python train.py --num_hidden_layers=18 --hidden_size=160 --n_experts=96 --experts_per_token=2 --d_expert=96 --d_shared_expert=0 --hidden_act="swiglu" --moe_layers=[1, 2, 3, 4, 5, 6, 7, 8, 9, 10, 11, 12, 13, 14, 15, 16, 17] --router_score="sigmoid" --normalize_top_k=true --routed_scale=1.0 --balance_loss=0.000125 --balance_bias=true --router_cosine_scale=10.0 --n_groups=8 --groups_per_token=2 --init_std_router=0.0218 --lr_router=0.00143 --num_attention_heads=5 --num_key_value_heads=1 --head_dim=32 --vocab_size=1908 --norm="layernorm" --norm_place="pre" --norm_eps=1e-05 --positions="rope" --rope_theta=10000.0 --rope_fraction=1.0 --qk_norm=false --attn_scale=0.177 --tie_word_embeddings=true --parallel_block=false --init="normal" --init_std_qkv=0.0253 --init_std_o=0.00421 --init_std_up=0.0253 --init_std_down=0.00421 --optimizer="adamw" --learning_rate=0.00197 --beta1=0.95 --beta2=0.98 --weight_decay=0.0 --lr_head=0.00924 --max_grad_norm=0.5 --warmup_steps=225 --schedule="cos" --final_lr_fraction=0.1 --batch_tokens=131072 --max_seq_len=1024 --doc_mask=true --train_tokens=842100000 --max_steps=6425 --dataset="wikipedia_en"
Below are experts of layer 8 (counted from 0) of a mixture-of-experts language model. Rows are named gate (a neuron's input weights, with its number), up (a neuron's input weights, with its number), down (a neuron's output weights, with its number) and show model dimensions 0-159. Each number is 128 + 24 x the weight over its row's rms, rounded and kept within 0 to 255. Numbers have three digits each.
Before each expert's rows: "comes before" lists some tokens at least twice as common just after its tokens as in all text; "gets" lists some tokens that make up at least twice as much of what it gets as of all text. This comes from a sample of Wikipedia text that the model never trained on. Tokens count by the router's weight.

# expert 88
comes before: " |", "–", ",", ")\n", "\n", ")"
gets: "0", "5", "6", "4", "3", "8"
gate0:109117103162136124129100140150115146150123137125139179124150209174102165129156121109148104105121123109115149124119132113162097110120118115127133064114137145108120149109151118156109124136135127135143140065135123168110118117084132081114135158132132076179154123086132163121129103135121130125116103109108105125118126121098122104117107129130079066129124113143117131131159134131121153113111077138167118130152145127188122162190112093103138121159139146110087167112099129138153145126152130
up0:112150130147128137113176146090099120072154118139124087119102092118160093135165079104125127106141116134138148125153141109122132140129154152141102201104120141143131162163154137122133114141169088145090118153091116125155096153161150147125109061130158138097124140172124100109114131158141118140138161145125097133177134131120148153118186143110176142136138129116124117144066133123140106133162158147134142137125147123086130125096104109111130147095110126098130074126121139132097114150150123
down0:095148087109157142133134178158128113083140123119114137102146160147118122175117143158131132160123129117135124139096129174110158122078141099107110086136113164141132149127149150162125105154139106150158158122097149152105146104157156128113128149126122083146116154164149145118144099130080116130124098138153146152126145165095141158164135116146098107141147142118118125092133101162114138136116107133116114150137149118113111136127161067087114105148159082112085142126072163077115100075143126

# expert 67
comes before: "0", " |", ".", "5", "7", "4"
gets: "3", "4", "5", "6", "7", "8"
gate0:122112119121128148135171069166109104159156122087112112089156103117102138139090127120125125124163121146149143141131121096141137128176153144132156138153134128109193099073153102114154177157151130143112147136137131079121127129137104140091109117100148090144155153144132140068173097132107138142152114092124103136115187161113150110136168142110108107130118126156156125140122120142100094115115089141141091110143134124161104115163135150118117172135160131131118093138108132154144119149121184
up0:136126123103142101160162131141128126160113137172135112129106107086156154140101113108090124100120110132145092138123132121170151116117126152126123159107112126107161138140144119138135136164158129146060107156137126155151156142125090100114240092152104121132123127132121119156177157144118124120110124200104135126142078157121120140134141127136140132143106133127096093120079132174170103117118075130125127122150127103138104127130180160110143172125118136113146137152125114095121143122138114
down0:134101115138119121128128153128154147104138124119150102085135071094097130098131121119105143136131121175127146108119097131173145140143102153188127154145093112132162082124110107102106098155156143147089128117086147164156139155166102107122122112110113155094119121131135123089187136129114151168149144131134120116167129135103104168150146128094145128145122171098119124113144143127120126154095111162135101078114091081121123114131089153145152144148129139118117144162120090137186167175116141

# expert 75
comes before: " and", " ", " the", " but", " which", " he"
gets: ",", "),", "\",", ".,", "',"
gate0:151128109158106177156162142116118066148109147133120097120144130090120158130164108123101132155152138147100136120130111112108104150158131127125149110126120070157104112133135152142133115160120168145124125163095106112159126116120102125147138147124129074127098101155131138155134130095101136193155159134114083152084156133125135140128083146166165116074157106115108150190130086108146138107112113167125134128146092164123136124110142136163145094101140097145121157151143127141172108136117095
up0:111112152194079113135103149138207136160143201172081136101096129072133142119119083121138092143117115143144086147126126127150154111122145129142138121126088138153114110126131117110124122135115117087112160114138135118131126104108119137112123131135089154122113135181132156110123161152105147100138104125140118129099149108104139140148124122183103155126124086134176151112117137114124161111136119103139090142094132117119115128097131141185122116139113097179135138119130131124191140113092118
down0:137156174088126108103129122113166139132079120139098140155105161126110116120128110129171146147152117142101126122099114125162103118151111127139137143140146135069125131120095133160118149136182145076115134136128132103161184119136111123122146132162100155161084138176185128102082144158139143113133107105097115134113082131106107134127135134111109148156135114139136111124109105073115146170142124118159074100078141124112140161148112156143129122091145146138113170165155129152131121084096119

# expert 65
comes before: " |", ".", "%", ",", "–", "0"
gets: "8", "7", "5", "4", "6", "3"
gate0:178165108117092123151110102157132132110077105154132095124133093131154154141138100119107095102106121161166106140173124118113074070164098146127157130095108114092166099110165092188118151181161129125108135094122145115107153106136125113111113135143127096121149120162159119125127132149126143100135155083117154158123130137129130152160174139105126136129136151136108116139073114167125131163127168085166149132104135107118140103141123132126171141119120110107108123139116106157124113116153162
up0:077110126196132154129135110109131140147173112119113139146111164146111139158135123144196121134187122091119109134109125104118113147162089123130147145110126119177136177172117156129169126093155133138128111141168114131130068133101157146136092109110136131128062179135108140113119119105152125137120139129157098110067122120111140107127088143129130122099149091160134097116158109102122132092136091120122155131139149131126131143168123119118116162105127173147155145162102113139122154115130143
down0:091140158153134128118126132146156154111170071159171124129122138131107134172142122105120084118157119131172120092130143153133143160124108141139120100115188122135108163109141161147162172073172150124114119131127112190127111098114124100157159115143089108119093185176132132151116120152144132126145095157086120126080104135129144163168103128117104118135104120172119095140140108116123089131117109116148120116126124146092124092133140124114132125126120123115131143154103099098136088077108133

# expert 52
comes before: "\n", ",", " |", " (", "'s", "que"
gets: "i", "o", "a", "ia", "u", "io"
gate0:130108131108102131126147157130104134124082092109161140126124147111152112132114153136101173165115099160152118098135119114087131151118136124184157158115137150103134148133078132135136118130170099141096095106136194190129145071116123104104095145149125124109104104110152132133089082144129193144146136118128141115160150101137120074125136120099107108121124136180088106140145129114121135178121109099142104151101114180123117100137108128130109151124161158145124130129108153150144106112156116
up0:139150147166170137173135085124140139134144144145147117138119143147134136148133138119125147121157153120131131172094133133136153058115154131076111125156143143126160108168104110117121143095130089129113149176147134102070141121113096144153144143109122132166142105118136151099116180107095127125109123120139116098128144121105158180089103093116145157112117119116185129114123099109125131112106102080139105100123135090121133159117136144132199120118156094099154117132113123114137091162153077
down0:131109089138134158099114097122133121124121146139153143158102088125141150146107130134107159096133116119098133130145126125145089137141148088120106124141139082135115159166120154104137124148151102137119151124117149150148126131108086108130099189182140105134137113115123128108139118137140121120134086116120107079102143046175133131134140117070106130134107141154117158133124104124122133161155120084105111174112114157139150158109148107131153185122175113137116143098120097169145140157204129

# expert 74
comes before: " ", " —", " −", " +", " MPC", " N"
gets: " |", ";", " -", " —;", " –", " —"
gate0:150150132156127097136129159148185114148132109170085168172091166113128112119111154143151092138100107140158067113093129097137183144128148106127124158139113073134131112130127153139124080127127163141117142103107121132166108142161101156122146140116112187095129135128125120160136130114103129132153105126080114158090115118090084118161129149129122093131112091122158100136121096132094122135132086155118089132176098096126151130111122145124136109121146170151123145157149140135159136143143098
up0:112134121121087107109145151119133078131157098071110118158147097129162133115111108131124120145163120143138159139129114066173167132170113104101126107131147108168093152111114161116101153125097124150103139130133141101108071121097153149145133108117129165158156131155133121110141119122112155146118166107120116117142138093086102142125131140124158125149118087133114168166108127129149097142087135152102086108145146110089128134094154096121114147135150125138100149204167158149093133137128161
down0:139112139107118142124159128097158113114169096081173111116128137134077132160143138142112126150145132130118106096131169067104084130142141148105113150113171113149107131125127123153131111065156150095110123119172091101133099156135128105084122153116076151103137153148194120099119089149120149126098112123153122093142113125125117138113168184141177138137112143112144147124101152144144170117130125150133121129130173160130110159120136097126123164115137130113114105144156118125121142145081083

# expert 14
comes before: " |", " and", " (", " |\n", " is", " –"
gets: ")", "\"", ";", ",", "),", " ("
gate0:144093165130128111121112123100159115114125103097103152112111108165169137139133153112117134118138169162150114113152111144122139131150112110163131146122105153125117106170103120088099120125110132106166176066132140139114143134143162120115080150158138152134159063142115151125098131113130127114114115106143145183078128095163096130172125113123130128143124110119168078108164142163097110157141127123104196102120118114175138139163125137116136122138123172094128172104117139130097108161125121
up0:093109116150108111148143116158140114133130160135104115179152136125081159113118095154158096159158122163135129131095144123125097082082079127124129134143096102156113093115098144184105161136123077182127147089140147107166137154104123105093146124127125141111088171114126103161123145153123125130110090154129128103093126138141130128132093140129085105132147125097127139136139119119174114120105139113121134158183113086132104111114152117124128149127106104130112153164106169160168167152119145
down0:107127113113103099140127120145104138122162128141151116135127127099149153137142131108150110108128121093108142128168108107135144166161112111125084105125146110150085120092151156158153151143140149087138105162146095128105097108103138122145152137092137152107148142140117131161120103124137142149090133190111124085092067185089175119158137107125130093123119143130154142107142176131177081088136125128157108113123151141146110166092153120123159166159108099143179133095111101121123122098109128

# expert 53
comes before: " ", " —", " \"", " M", " D", " −"
gets: " |", ";", ":", " his", " Born", "@"
gate0:164149163130124116179118147121093115141125155143094048120146110114100104130109134152117153141116132147160080164133130085172123139124135086176127094127135128075126098125134118158157118156092085152128136129107116136128191128089093127161114094132115145124089119139134134112110127092162111128169147120136127134105087077125109113136125144118122127148106152139169142131080145115151129133174138142123147134100130131079128128118152157143144141134163109117111138105156163112106110093096106
up0:199148097110108123185142147130088134119138133141132051104163100090122114103130109136121139150130150153162129144180132091117113116159092108112090113130136132122119126134137118149130122168083097206126133102129156148107137113122145149156107110111118159120109155118122178143129121137139088115146163100154117093123077128132126125157093145129138093135163155135131159130132127133142134106127161152122134143085102120088113133117148167118130154125096126130078138122128127131071113120109137
down0:139152146112085097117124139103120139126118095075124133125149127104095120120134130158152124097127121151091101096127077125111130176093139137104146103128167106174130127125148107112139132103152134143098124127133135144094088107132104179121135123107144167162126133112107159132149148148131163113096111138125114116116129104119120095130132133126130115146133068167148135139123179130141079157142112146047122139124113099104185172105156181123109167137129116125129158146131123163131180152166139